config.toml
d_model = 128
balance_loss = 0.00229
head_dim = 64
init = "trunc"
Below are experts of layer 4 (counted from 0) of a mixture-of-experts language model. Rows are named router (the router's row for the expert), down (a neuron's output weights, with its number) and show model dimensions 0-63. Each number is 128 + 24 x the weight over its row's rms, rounded and kept within 0 to 255. Numbers have three digits each.
Before each expert's rows: a language model's description of what the expert responds to. This comes from a sample of Wikipedia text that the model never trained on.

# expert 34
It responds to: Possessives and conjunctions
router:133131103116189107133151074132108149141132112100181072140151145126137123165126123104098129122127129107096138185124125120082117130151082148118139104120130153151096104132122104123081131091143151
down1:159155125087151137145138157151127170133117151125146148118091092171098133129136073132092128113093139134081118129164108117080150103115142125139112132161138122127105109098153145135099094127109138
down2:098127103141146106095153178132129096086119125152175139113158126098116163116121121133106149126190103074134124151138146078086119116136136098149114116125100141110132147124152140091116145100147110
down3:140123107140114132171075144128134121119132121092089123135186153120101120108132153119142119114138109120151161179139131156124108118124114127141131121169123137111105105135114107098104130144127123
down4:131130119160139113149112080106114115133158096088110174105128132120153108143117099151126049108187107102125090136158119157106123115138146125174116136115115089118121129120135137107122123140169121

# expert 20
It responds to: Institution and sports nouns
router:097125065149142126112130131137197124150137112126125096133145143162108143133128092155142086165085126127065155089146124073118124126119105163101133158092146122152121090141177089085119111127128160
down1:166137110162139082151114135118143149102104131104134140087066154114100109129128176167112116122139115150127135158143112149136156160144166162136167115158129134116156114128115115126075169097095135
down2:152099145128100069095134095151172091132157118083079166121122095135141150097087100105103165135160165151119113130117141115134102132108164082118117119138148101138170129142122148085129097158111085
down3:132145115144140086118108085142136124092097082140109119158117143091122138122118119074121132191156113157137097136151107082094148123129199122148150142155153069106170087127133137116137149118107138
down4:166096142144125113102126097104144165138137095111115108146167120141120103131147145122147135105126120139097113086094127107124139142137133119122168143091177143118124124096088129135126115142078134

# expert 40
It responds to: Capital initials of names
router:160089122097117115166155118144112119101136158099112129169143137155145169119134094090140112137134113141149114115142131128151113120157093120130141132080136133103124102120154154112165167140098096
down0:121150115160131109118140105137131107128133112099116117146137086135137123121132108131126087114177141164083110093129123114147141074079147144144139179118096095122126127144084129143117106149145157
down1:161137118116104161110178141158112145145117136106114130134135145124104145171121142132111138129117119160121123120077114096108111144109165146164119173131148150109112108126120161107121131121121173
down2:149104094144144115112131135109066144124142121151127147131197150179132097156150128108144149109058144135105168132110115109150125106125133104139114127163131114142138114137131149106116138106128108
down3:135167083133123149107120116118138169172112154106162106122155122121188111139133097110137196140161140089121114088124106145166126141158112136153078086102125161167106152152133124119139093140127137

# expert 28
It responds to: Clause boundaries, connectives
router:103151059124151125129128146086111132123127110163144095119134094094145104168124157119105129107127156131090162150133124091136135147173125167125136103114133118155130149155128135110116147132118135
down1:107100161135140106141092154104093137081120155111128096135125111115077146121157106090166124144132102148151139112121142154140111115124121156122125123114149126184192151110122134151096146153130103
down2:176139106152133143130134113190145141152098131156097141124127138118128119065136126134100092108079118128124136123148096103124108108095155137125136122141136134183141151155151121156134127116117149
down3:141104119085153162124119156108107126118112134105134122139131140115174117137104144132101163157088065134082154125142120105173128141125099124156160124119135160146087094142145099093130136168162096
down4:159090139180123103128153099095127124138134154146126146136113106137136104135107094090106122135133157142140094126125139168094122128126137172110138120112136159135149105138142151144111169137139107

# expert 52
It responds to: Mid-word letter pieces
router:092153133189146121125123145126134128112147191088117103160129132125091101121124106125157113111107184122080079098145104128122118123131083091144119105093069127135110129095164091145114128118139162
down1:143111106092134095104164124135181121121168128135160092148146097108137112125142108133151162150126134144125164144140127156136114146091175128147113137137139116109126114116097154104169175081129137
down2:165096144146157147125147107124136131107121142126119145134120170126145146123148164098097153151149109092141116166151094102124159130071118095097166164140153125127094104136143104100125122106148151
down3:114132142130129140119125139137138151178098123148127156124160113122077173131135196126105136136164169146137142127156139076111126108154129110127142153151099125169150117128080157150184118122110143
down4:104160142130157129155158132141126133128124104101164148171142153095143103142112134184180154089126137114138123148122160138150169100126141109131148081134102125108152175112121126114104130140120121

# expert 29
It responds to: Determiners before nouns
router:126134097116122134122132111144132131149121148175128130104132172127117106123118177088124148176162138135145109149126117090144141137135147143165120180151124106093119133062140151133104140081137086
down0:133128156101140096124125129161150125087137150121172101128143102087125143086108119167148161095141122145135129104092149111095133065128135152113144117127176126102151132120119153070148140169107152
down1:105160142118152133125112091093156148170117119112106129136154122097118163114125124122108114140124148131155115144164148143110145141131145099111137143161137089099135117087105127103113108128145111
down2:129126108084114129130116130118147097140116133168113151106104108119177101110157145171146118114116112129141160116167140156124142088113145106112137163103122140120124129137138117122139166120150133
down3:111089117100165114129149123126113174137145137188103156171112086112135089154143129146140109123134103143129125161112128080127138161113136129131116145125133156105137107124107138165157170073107106

# expert 12
It responds to: Year prefixes, word starts
router:141142116074167122128127142107152135140146145156181135115133144129095107153121117161149136069058133128149126123131127151092149107130154128133126101146110142086106154108129108097082111132167119
down0:112088134065116098133105156083127103144131152118135147151125117116069142149140121126146142158127121129164109114079119166148128133121115097100139092153134085135113140119125110115134145114160137
down1:133139152099151160123157140130125162077154172131109181123129135118101129134122134133076140084109115146122100104108172088115138148149103109112153098142113113190120112084130168142132150129148096
down2:182172129140131099114113104108133156125125126123116091177088158158146145116104131077105114113095142137070106119103120153154095126097115136129083175111161122121141102121137096109173121101127120
down3:156115091095152122149192153122115104177113118109159123149125111151150118123121132105107123145138162144144093178126143126154132154126085088120137152123115140140115150153153103089117111155104106

# expert 11
It responds to: Capital word-start pieces
router:146099145150127121146120177126140117125152164097138125132115148171134084126127054158167139132124130126112097110131135124140128127124083131155140131117114124103114133134146144069129107130130094
down0:123182089098139114114135127112120141124116144150129094095130156126158135169134189107094109147120160141076149128150143156116123113119132144142117143161121166114072126097155130120114151089138114
down1:113097158165079133106193127134098122147107121123133181128114099164116152129135146178105121145137127131128116103120081155126141141141104110162125101136114149149125103140143136100100152128122119
down2:138127108142120150158179120090144135110067159082085100164120072125153115121127122130136160125126120142146140150134161180112180144139109130141129085128106145138136133099126115150155084133140123
down3:142125135083132095170109132113127130109110090165160152135160145156114127135110135124131124148190149137130083112111172160118090100134102132085087140130131171111123133091152135127109045127107110

# expert 54
It responds to: Music release credits, years
router:122110111112134115160119151087168127115137134173125103134119158100097096139101097149141115100085134120163119107148105143134184124119122153145146137115120174088108086100118078081113121119184134
down1:144105134132115158101101122143048154136138159123146178119128135157101096127115106135089149114115097163136115168180173161112107141084158106112113162147121126124126108178161148153139127131097139
down2:112118129123136076117155109154130118148108135141104136136191148136117103121104130166152129109173106171101103150120098119130123125085152154073076132151150146140118111154117125116136132124138111
down3:142182114100149102110129140101143092110130103139143104095164138127165141139149129147157102127120121104130100106145128141103123133152144139148119159119150174132105153152146114122176142100095157
down4:110134166117166090079127089157191142157118115108112131157073139114123145118113098146094135121134128101131142092124133162120156109121157119143110138151110131153109104132106157129161108159114101

# expert 48
It responds to: Common nouns after determiners
router:119112118137110111143118119119140137124128111122186096146107137125101084110116131141178129089073081132151118108128135127139112133145157132108140106120116171102099071100139143118099116112155187
down0:109141086134148134125103117129093159144111097155094143135119081110161131146155127114143113087163107138094092107164086171132129139145143134138135125120128129136116106132177124105110185133161114
down1:117122153128103124110121114130138126108195107147103126157144149180150168157177115152125139151131099127131137144125160112123158141098134145132123115121120135111143123108074083122148143088137136
down2:106163113098101096091142098133139105129149127119117094094143139158136136109085123109152130131171185131169113113127130176104152166124136160142125142061088161139122156121115122111149172128138117
down3:127162156127130140141111145116130133160123132163113108140125106125139131085115154167092172172171116160174136146075129113103164100130100161152160107070119116120157142144148091141138150150121126

# expert 53
It responds to: Capitalized word openings
router:139095131094136116128140110127104149146116152126135110127148136178133116137111122151112057148104113143164158137131125140094103102153075103123139137085114107172141142117159121129162113143134122
down0:147185136122113155157078137138165142118147117128089096098098110122101145135145114112153154082076133150108112113121116135150117127143102143166126165149122123143114130142102128105173136139112179
down1:178158123122110136109108162135131148167168112136126117139144125126085115139133116128110113135129065151160073153124149135102124167174134107129089095112113083110131123136119160148138115169117085
down2:134068145100112099171125088161105090168119183116130158152124156124109125104157136148136115112129149131106084103126145105119120106091146110134174149177110141115112147145143145134133145173135146
down3:161110108106140120168110125129079155102124187129090113130124137105127133126157149128093186126117079126127123108102125146122112167120164163133076146155174121107093093137151154114102118142182140

# expert 7
It responds to: Common topic nouns
router:117117091141144120116130133099137128155093087187125127162147126106113153116135145178166090137129112128143117068145129077162163116124090123092122146114141176109118122119170099080102126128132145
down0:143120148115118152109125118095124134166123159117114135138101099120141162121117126149170136141105134077141081144101115147126105113101147122117153127148112152165153123115118145101127113123129154
down1:127100139144150140150119114120114147157068164132115149146129118095144137091100139099111107112141095153138137139156172142146137164128133103094140076104157112099158132117147173099138102120135141
down2:110120126141142108084087097108111149123134172083109129156138138159103118139127142115090169126154120120160111147119118125121105113110116134170103129156121102150124143092121160129104119140155114
down3:120101121131150141151141098133153168118090092139101120091130125129109180184095103167094124114100123152126108138114132081116161099074151125116099151101149123112143152108123147125141134136080113

# expert 42
It responds to: Capitalized place and name starts
router:129083115123106115128120141147125116148120135131133115130143183139129123153142099195076100133094105132144167109141093126140144130099070107114149078095128130157121147073163142115130109140122152
down0:130141098144156112099122111152096144133126130108148147117146101124118120166113128110134100103198145149137122107155166080120100095143155164109117138153119072164126103152093171097113138095131103
down1:086139116123157145150146103167147086122148142092160123133138092106141102126106139129132132162128149106124111140141099093102158115179161118143130152154171156116134114156095134111128196114131191
down2:112116112136093173165107117150130156130160124178108121157124077133102176151108175124077136148145118091130165164121123122085126167126108154115132151131180104134098095159122097149138116106086167
down3:127092092113147131129115138132111132107142156117074160193142139160116094140158134104110134117127109133101151102121112106154127088125144158090144113216116144139054143119107146114129176108077091

# expert 19
It responds to: Possessives and dates
router:157129156123173127139128152153111124118140137123135079149160120151106037109124112134100134153143146118111081189137118088096157127143125111156133123102112135101128123107131125105066088104179113
down1:107088094145145117117153070152144133135148089119107130124094167102139168110105132146100101118137140121146163139112087155142121135124170151089088133154168141158117122124094110128126129108116092
down2:152149194138111107145115123116102124108118112127128134100102123147137100105122163129163120092083147102178116128131129078114134131133105110127116128139119131154142166127135135115177123117115138
down3:160135147154107156080131075110147163148093143139163140140131156116131119109150110095102143163108115131145136146064147141155167164115125111134142108107128180109143124122124152128128126126134101
down4:117119141144095114146135124117142156149138169136127097118132126107176132143123120138122151130155147127133138092151119139117136132177127124084109131169144121112172087123159106118151044179124138

# expert 49
It responds to: Subject pronouns
router:069100119140088130132129154118113139088141155128133091147088100134108120134111120120149096077103170111146118089143146127158132111178122099162135121146118158122116121091157114142122104115142131
down0:130131086119123132132156107132178131162102096140162144146118100152130086104136122152100170119120129078167130162100147132114135115122125173158146116113115116115130117148128162143121164145182136
down1:139155096121142093112168133148109142146140086164154089133099086158132158167113151127132102131173112119101154140110115077147103148119169157117120172135128132124151135153137143070116165125125166
down2:139103139117139131122141149116118140101117119084101110148168091132086134156122126088137133129082116143101148120137131158145082121148114097164137143142116110138170159122125156108147125104096119
down3:111126088098126130108130088130127097149121103096130100169131139113122112109115132113183118169145108121126115107111106103167073119136147136122143144108157119142138159136089160162129186119123143

# expert 60
It responds to: Capital letter word starts
router:156086094122100117130143087141148107154135179083130115139155125162156150127130107127092072128131107140110147130110123155176116121138053141166127139111150130158143132126158150109163097153111121
down0:135070086142126135124128119099143088087132152139152106173147112081152154093115112092111129112073118147123148131136090129113108143141120120156136124117123121142124137142139124120104139129081170
down1:115131110095110143095133160150152137134138163100120119181132146144143161126111124149112134136126130115102129125111165166115108144114098124094149130098094121119180182173106131170054159115126141
down2:083154130120069173145148132149146117108110150138118107131124162112136151150132092134147178137142135116140116103152077091150169143112161129138102117112158114146124106128144143140130137121162079
down3:113141146115138127105143127134150129071090087128091148098124116086129161128180182118132114153178090129143100167115109117107113128143146131076122110109106087140106123129115148169147132101117117

# expert 31
It responds to: Space before numbers
router:113122094159175131125119122142144139185125106138148135162119142087130156155150124088119099131141111144098141200116131097111109136131125123158135153127159119172134098103125160099130149126119112
down0:137096127115103155111109074104117123088147101102186147098106102127096113143094111120141135143118126137146141128129126122164106093128157166143108138155106158126122148099118078164111125140108126
down1:110120175108092144123166186121131138108102136142110186161168085154134156102091089153127142097171130149135127134141078091126115116091091106102172130133098102086146118123156083150216112127123135
down2:138134083141156138143091149138114131124146118129139081107175151147142094129129143134124086130147154094156146102133111129129120153142145116167115140066117075127106123193174161104155164132136115
down3:082160115123122174139136147133166131109117118134126114105144116127129143169126129143123155129144163160121118136117072064114140087132090107093136097118138149095179130137135157179115145128120161